Below are experts of layer 2 (counted from 0) of a mixture-of-experts language model. Rows are named router (the router's row for the expert), up (a neuron's input weights, with its number) and show model dimensions 0-191. Each number is 128 + 24 x the weight over its row's rms, rounded and kept within 0 to 255. Numbers have three digits each.
Before each expert's rows: a language model's description of what the expert responds to. This comes from a sample of Wikipedia text that the model never trained on.

# expert 26
What it handles: Capitalized field labels and headers in infoboxes, tables and section titles, before a colon or pipe, like Location, Born, Total.
router:104141135141152126151132094095113102095156102096144115136128088141162118145108093110111137123155149108162099103139145092103107121154113122139125102111116099154155123155121142150100094127134098141126149113135102158104152159153157167092157141136094157167161100154083096094104158151126144145126156118135114114112103148099125103155108161139116118118152157147106140160143159116152109118125128140161162099162143096153160097096110166144158115158108139135154155112102094098160147161094101161156117145151157120152152163093130111090111145148149149105146109153100170161104162092158152100
up8:200122143138138198156147123136151123140143171133138137120095144139137124130141111142171114139155127135119118162129125095148160117097093134141102128117107130122108133172146100137127110188093127108162115131149131141134165144128127144114178088110079120133096122108139160130171140124085135105135138120167144110138138147106087139129151114148101124178143134111122130104116142096071076067099132150148125156145141096182145166143132180122103122149129129131129136149127135142133118121130131138100143116083169101097067135113141100111093135096090086110130123117157112123112145125115109134
up9:137153142135142150126135118101130129123128146117195109095116122115151112107119133103138123123137114136149134124150155167128110160112128105103143097109061139120117131142137132083137157146119149204149175126123130124138133088133119155136110136137140138072122170156112124124125117137109121163112123097148142150143119173146087114121171122163106160126122112152127118083116119121113116119144158093073147121115108124155132137143133129136129097126120107046096148122194152121112083132104121163118165162155103084133064164119126163108123107130136151094109111104135141125137161091161121101
up10:130100056128107127140110129141183141157158114144085133167165148133142101150125124179109107133087136082180112126160127126126123087123146107164122090119104123134148131091136098114127137185129157148147163131138124129141146091122135145116142087105118125147117166154099121113096121137111143121116159115107107102168149168146140137146184111150155126091111115093115128117125113127144131174133095122186141142131163138148127148119138112108142109118110109077115102115123106122118130105114166129116119063126128106145133123132136136116109096121104071107157147075138131152153092172091144139
up11:169133168115117116081110138095199141152108142137143125106125123115139099141225098131113118176163116153146097139122130128153147147134116116128149136127111124115104132157108098148151131091124129164149120128121106100140086132129122145107155165127092141145145106128183135123077108135088123161094126164111157147151146164086124120142155126162124109157104131127129143167090139134112138110119110117157138163101139151134132125124120132145101124128109106106121107163161129100115109152127172092115120108087159149140081141100135114129110106165144133107116078133206119112127140114157113140
up12:138134123130124140129146156082153124158130154122107122097113104139066148098125138115110093118157103126129157092138124123101153146105149149165078160121160160099158138115111109121123152137087127102073159112150132113118117129161098147114095165176145111181146138115112165115145142131180097125155109091127164152135148129116173118126150136086137115115098140132126144157121134127133135149121125138133140175128114096144126122131140085108095142191145160141138136158137141116125117098141125113097140118139090148136100120145135086100138119074091118102151128153123079182134121097168104073
up13:091092184163112127132117137119137168142132085131137066105109150140142147161104126122094088110121096122132126130116128130105141148113118116118142134117113117093132150082124124144114140136117105168097121092179090109155106124153096158135129128152094131129127105165060128139150112107130127140130137115118123147139101173132129125161111131113139136135124107163085126161117127151147193133161096103113118129118126164147108129128085136122124121153130076125112145196143117141096085107157166168114128155105112150076070129134076134099116146119172144149125140160151108153147118158132126122
up14:140114148131128102053133093118114132149144148215138164115108110096137122156110139117178096096141135099156098191139164107124147105126110119131136098134067179097134147119174134176138112163159133106147154138117104128104160120088151134094110120117104122150124104116108142129175108151131110113131135128152117134132191144133121163096126126119139138152147138095097094130079150152150125127103111129127104120121148107147152140130125120118107134154131139087132153186115128125148141153127145160091115126094105112097085129117124125115133165108101083140112136093134151117117123097131112148
up15:137093120141134123096124124084153154121094146120141163098116112144091106134171121126147109129119123152137107115086087123130131110071179116117124186115159188126117118094120142125122137177106134149183116108129143114138123176094137146129170104132113151131124126143100158128161154107100122105114141104158123098124142131139125141145117155105121078096131145136141137144108085168167104114125144139129143168144150117127135124129123079127068147168108138122115116156101218136125116151118148108094156053113131096123103162131117121127119122123107097131112135107133112156116139135095121114
up16:124118075130126128108143067108136113150095113125114109102139116139140119116118139105116114152141067136144116135153113144132180106152132100128092106130144101122134168165100131164128121173141127174092134139109102109125143123151169129153135146147124135136138094135113136125107150143143124113100102123169128103158155107098136119134170126104123139103142139106136134099131131186131127129192151091143105154123089188183143168120116152179112091147151152152130168143138106116126116120090151142118109113096088112104078108120074133106120078117129092109145092111157149144128151150134139103
up17:097129127133147139079167105107133164146126128151167103117123103140103118115125105154097144119144122124135126092135134141136149109170140142131161124109094156105113135128083098138123128076077132099201150126132125102134065137118145156132158110114207139134102117113152104124162165094099139108146152134138141110113130188128111148137126141122165113159152132145092119122079138069154170141151130110109152097092128131116120114132101149181117122179138178095121134126114134095108107097151149108149157119129100123113089130119143104111135153134083105126107132115123126096132134131106111135
up18:066191130126127126099091120106139145137125150135120146120167100122103104158132109175126090164108083099139137143177097125140139123109121145125104101141097180120145158178089119169125141128159134118189130138100144112108123090148142153116116113125153136146135114132094149133079124145085076136131137164142141111115164158143095129119127151184139134103127127123139184104122127127096129081133141111152126153118134098146141140129138113087091129156187154143121117152107155122127116110103140147137169115096157091160110120117126098127112116130072108113153119111141122139121130100141092122

# expert 36
What it handles: Concrete common nouns right after the, a or his, such as season, film, club, city, agency, loan.
router:111084095142142108151129096095115096099156112103147126140129093155161158131098101101112150149100150121154104109169151105135102147147114164159123109104141113158145131114134152111099106107095108097120145115132143150103154155154113137103157147082111154166150130155105110100123147105111162124125150149118115106104107099096149103157095155178113111159129155139154143157150155087152089090145127145158151133152154105124156102103096130094144160100104163146148096103114097103158154161106106155150151152152157143149149154142155127114113155159148135103134151152107093152102148152167148093
up9:121086154139114129160152119119153116135103160135179148154149208147103128130161137163097151144107122134119140129138082116139131088131124132141141128120068125116140106148086100120109146109130107106131098130157145089121073121136144157151123155130138101101094133151113148106144135104143097173142124142166114135119095144140135124200134099074134114139129115099112185103095146136094133129143141135149124080077120142153098129127169155150136125146138131158159121128102150147113134089075136098131091116125139166095155172114132158141133130115134136140142127107124152094134137150092123168
up10:132150107103096131101111121107154157139124132168111123134132161089124147124123154130135119171114128138073099148151149121161133139140155110176128077167106136137128130074139117114104149092143140190109116124119141122102101126174129121145131160181092105125130125105124121127104098142069137129125109109208123107121102133142100137096096112130074112119109137157127139136132139137088161121109163135119086154113131115151133164167142122126152149149142117104130122125117131135133157103088108128118119145159101094098131123161122061095090153091112132153131134154137142134155137144086143182
up11:120126133153091156092117127141145129149120131139111154110092137155114175140103104162135118110115080131155099112065132144124119084099119155154187092111109133126169097133169061124115117105174135109108156063055143118134147118136155128164100157112134145127151138118119158153140159135121101189121135138106096111109112158174149140148129133143124135118125122149158137138130097113137133135099147149096114134127152114144118166159147093121136109116132142121145142102140126131099095118151124140100162137116123088131102099079103134140168138125121162151175145144098134090096139133122099143
up12:165133120114147153091105139178119146146145116140179175115134128163113117108119124110114123139115127102111130131135188178093121130097126142099141106171100165131080088145090107149143140135166144120122139147113131130157113139107119150162149109086102128103145148147159147121120110129162134083137097128147096148113090085144106118136135093118148157135195113140132155114108126099121170106143113143127114126145100108080121125137082130167105142106096159125096153145144112085116104104115152143124131125098171102114105114181152125129170112117102113153124130156180096124126090142152115154
up13:145116124100119104129114129136175142127102138098126114155104117092111145113135153160163149117099131109121098089096094144163145111127111117111112072124109155106142109108172120149148170142141120135105128135168125148142125115178112081121077115170135133106132115109163142122134103091146133175128092112118106103138163194130126124088107104140077103122143126127068144119145112113132143145136117175072168129160078142145135148159121159112132117085139129109137128136133163134099149104129148136102134153137106092143126100108131111173161128113132129170099105162135077143132114111117143094
up14:158110122110140118139091163167101110141120131154142091112125079122141168148144107119154168137122103118106146115095152148135131196139200109149114136114128137146130112144134123129127138176131143090121129113165107120131115121157081111138137158152129116147162152130133140143150120095165135106084155162110147135162117090100175128093151147149117133117104116139107128096113134084128128131163137072135130182148100109139106107125115144164111130150120107101096139113138134173102114094102143120139063114133124150114120151109112159169122121127167173142067122092136112142140087152123113148
up15:124127099087090136148151147132136127116102114147095119081099100138113084133149157131153128144101132146158145088156171142111133123126156093146097128183135160113090103147117120140100107099114133152152084163115149150131155120145113133108109153196050147142151147092117136131147116142146129141131126075118091152138112089138146162088141127156127122168140127096123152150104123125122118189133115127107126089100109109171133137156159128117128165148149130141133092175136099137104102131132139121115142102135106118112137117171097120158137089114088095108097095140148174137137135115130149147
up16:134133085107108104106111131148160104140087134149120105173105110176111121096118092107105124099145109169129137166149100147144150127116104114139091108101099156153150151141139145116113181143091169129156188086166108124131102136149104120161164129140124105124125122122124167158155121089162135160112133125146097093107126145165121131125137155178122142144128172164109146097067138123167140118120163082104085093142113134140121118139126133109106136158162125124104143117103133141149114108175131073124168120131108128103113129131150106116101105129158102154127130106154162161130116108087110125
up17:116111181139118125140156168135160144122112147150157129103127136079147150131121132148125101138079156139128161123101112129094100122146131115111096147139165113126141109079140186105160137182125155108137134112141181135163117122139103155144133114082152136123151096140121105123125128131151150082138145105116141110142153161167105117105131092158115131092104117150121127100117108142162162178124133100144100135144078149143114125134150071117095115109073123098096105139125106108115122137154101127130112129065103127167093107131183104136140113130152100164136107124106117156122121127096150183
up18:109108119089111149112096128151139142142070127124125109076129164111122144162129135101076116126165128145118128100132140132120126073150107140136161142152128108112130147122133163120106176158095136128100175098108150142096114134130129094141139121149143149128162152100142135119138133119131058177103133059147124110131120122170128114131148175104077168103102110151118120102093166139141128121140149131117145149114130125155125148146119134145152103188149193073143121145111161134101136095146157087100108106127112093115143088128111117113113124125127122127128169136163103139128143092119104102
up19:169128106170113131152129105126137122106131136167108142123109101136069111092149145149137119030089129160122122144137108149086134128095114092114130106147123161145121158082097140102131156162138168164148140083151162109125110137068120093143117174074104102167116101126134145145120123126121134106112162154136108115131096113137161143125114143137125110124127103138142107116098124101142126147097108141106115177118142134113123160130103126104138159100112103158099122116122187142132085133152130169114163120147100126134144156132117093141128119103142119080084096119177130135133136141109129140

# expert 22
What it handles: Line-break tokens ending lines in tables, lists, infobox fields and paragraphs, especially after pipes, periods or heading markers.
router:155152152164156156164091106112105098109146117089108128116146133099140147157149099103106115097111163154107089098101158101163101100138140133105149134115142127157159163115134152121095101099148100099131150122161121162091136157160147120097138107112098158114156113150113091098157103162135124124128154153129117104100096155146126101159098148152115107107138158155136129151147142156152110098121110160162152099155141152140157105098096109156099101134097124160162126099099118091157151114100096154147160150140130148160162144096152106109116152110159152125155136150098134139099153085105161097
up13:117068124132136110145136102151158094136123186131166129120091154133083150076069125111156131113132145109071085115133135161129085145104194090115107149101147135140132138130124165162142130112140130153135142130141126117160131130126176134114151128122126096142116149166149103133079123113143141131135150149133145127100131141108111115126097103125141133103097144135131139126150142069074130103121135143149146134112140108097109191112128148127124167112158135110132109119164105112107103145162131135120136156156077139143123166156113167144086135171137188111117116117128113161087145103131122144
up14:119131145081109130124133093148193188138114081119092110087131124116134093168125137134104156128137146138117137117097126200137142117121102175100083166129163124089139119126120095134117138107131116181122137114105118142118135122127138142117129142061120155111149117134110099133151140117152070118113102058112118136151106128147107128132135155156127124125103108131143117151087129139137171180143121113133133113068137151137141124125130108140103117144151199137110139128156135143096113136123152083078127101130125138116122126110099108128115090134137072152147122181152130136131148106115131134
up15:114168101135122150141146061088154164106174141090095140122110150057120144091124139145120182117152117125095139114087112091113106118151141126111067130112094143124107101111087109155124143124128155141195130155117137118071132120137136124138114132145147127120132167139151115144159136146123094125145103137102122097133149112143130107116162115131139123182130120112076116144139124130130178161123138148141151125152161130126138150130146132118126099112147098143106148140109159125134119158134135101164147136097121140150109106133114053142128134149126107167156143134158086123132111102162136192
up16:124158133136120094142151143204145174061109171123145125153109114123108138132107133151159044152113119121118094128127119131128137140125175086122136097167081096114130152130150152105146122098112152131108098148113192133138176134137111120108108130084117132150153113026151131120144130123124127161108139080151083125136138135144113119101132156140140115124146137136116125159125131122101107118134149151143113121126100133127113159136105151116110094128093110147148082147118118137143133114155152169148146144165115137131100122131082107139097110118127120106141094122163089146107145123133123139
up17:129139122127116144148095146126117112156150152115127112130122146126129091131100160096110141173124123128149135126099101170124161128116128090088106194080145128119127132090141091154127121115127147134103116170137116121097158134120182081128132100165159127108135160159145118097119092119198082172127097152139107124165128127143098106132147208062081132096111117126113167116151147143147133133068124132127167143109106144123104120107130099126113171117099158153119149138143165120147124149130131096135124110110115115123158118118170140139139116119105115149115096156135176144138135147132128139
up18:115117138118136134086145092151117162086121142148165146128101109155124084110113119133115160103139129083145142132151137104161126129136124174125178074149109150145146118139142158102133146151116133077057138171156125107083130109127155148150148096158147129176105087116187139129123113132142142091142121115122125141117127155081110172117106088104168120094133135156151135152108088167147101099119117143124115102130124129103135108121142077098140124165134159154147113163136116134167126166142099121131125135153096117110093119119118137111131131104119117113147138120122065190107143127154132123
up19:126138160119141111096200177139132108133103174112148181106129089136113150113113133152140113140139141161110127146150135127101119146106146148139120109126107154122127113100154122109135123154093127140142136101099152124102106129117122133110154141134158105083133097135149132140093130115098118173078182149069134132132157108114134118088127149158110112153191128095173159128157111136073120162089190145129106137131150141147132131144157094114132085120123087140145090120163106119144117082120151133104081105092143128141114096142158161094126118099102122123111129091119122165123129133140126101
up20:136154120120138150135140156112098135142124136130153140152112175076153102125192154106164117111147132128160119123120145097130140138103177119135093128180000158129089105135126144128127120158130139105111151150138125118138172137150137166109161144079102118108086125144140145106123149130141167131128122101106126131142096121160172140146153153126149125136146118100126118074115171131135161128117097136123136116159121117128149183126132157139132122114146075141112135115131067141133136084138112106158076131097138148111128119139142131131129131097133111122098117096131118121137121111098134112
up21:159139105151119141147163141119129105095125090107121182126108150134111085128160133084144167121120144051147152138131123163120136127155107122115089156167117142114111137137108149097136145147122161135180130119144130133122102101112149134107127149120124091152117126124147147112139137126132123180141085149107095084123146116120119141148118079082176155151122113129106100156110128136094118107054119087131121109124102127173116130135129133133111114192104156108101126106135142132131135121128136100127123125175153151133120153144159104129167126133159145156134159149129156035118106103112116136
up22:150155159116114151159109163168154130081156114102104114161102085099157121132113125083142147120118103118120180139128107123054127130106085155108097150120116127141136129148124093138136129152123123078083090108138136122107176115125092127133154158144112113112135111154105127103128155149152156149127154137132110131112122141124136161116173120133122114111130126147167069133097097131101130096132141134143137139115055130201111084120122140116143124088107129106062159150111166135141131096139141166081152134150117112125119128127155114126151141149142113156125076118130151146105118114118147135
up23:113115182134137106114166123151098141159168114138136130180137131102120122132162145098149084219118126146139125150139147107134129172080077126149133113111109116117133147127111157158134125167056108121115125147151140130140111137138132169151118152116126131095130133096099130157132132107082119157150126155160177100123136118119136117121128106145128108149140134100128086120132138148138130137113136132104156118127105137074142153124122069147118136175102150150124178119116121133122115155139151107098103091065140135095132104123112104124183122131099155094160132121108122127117140174117113080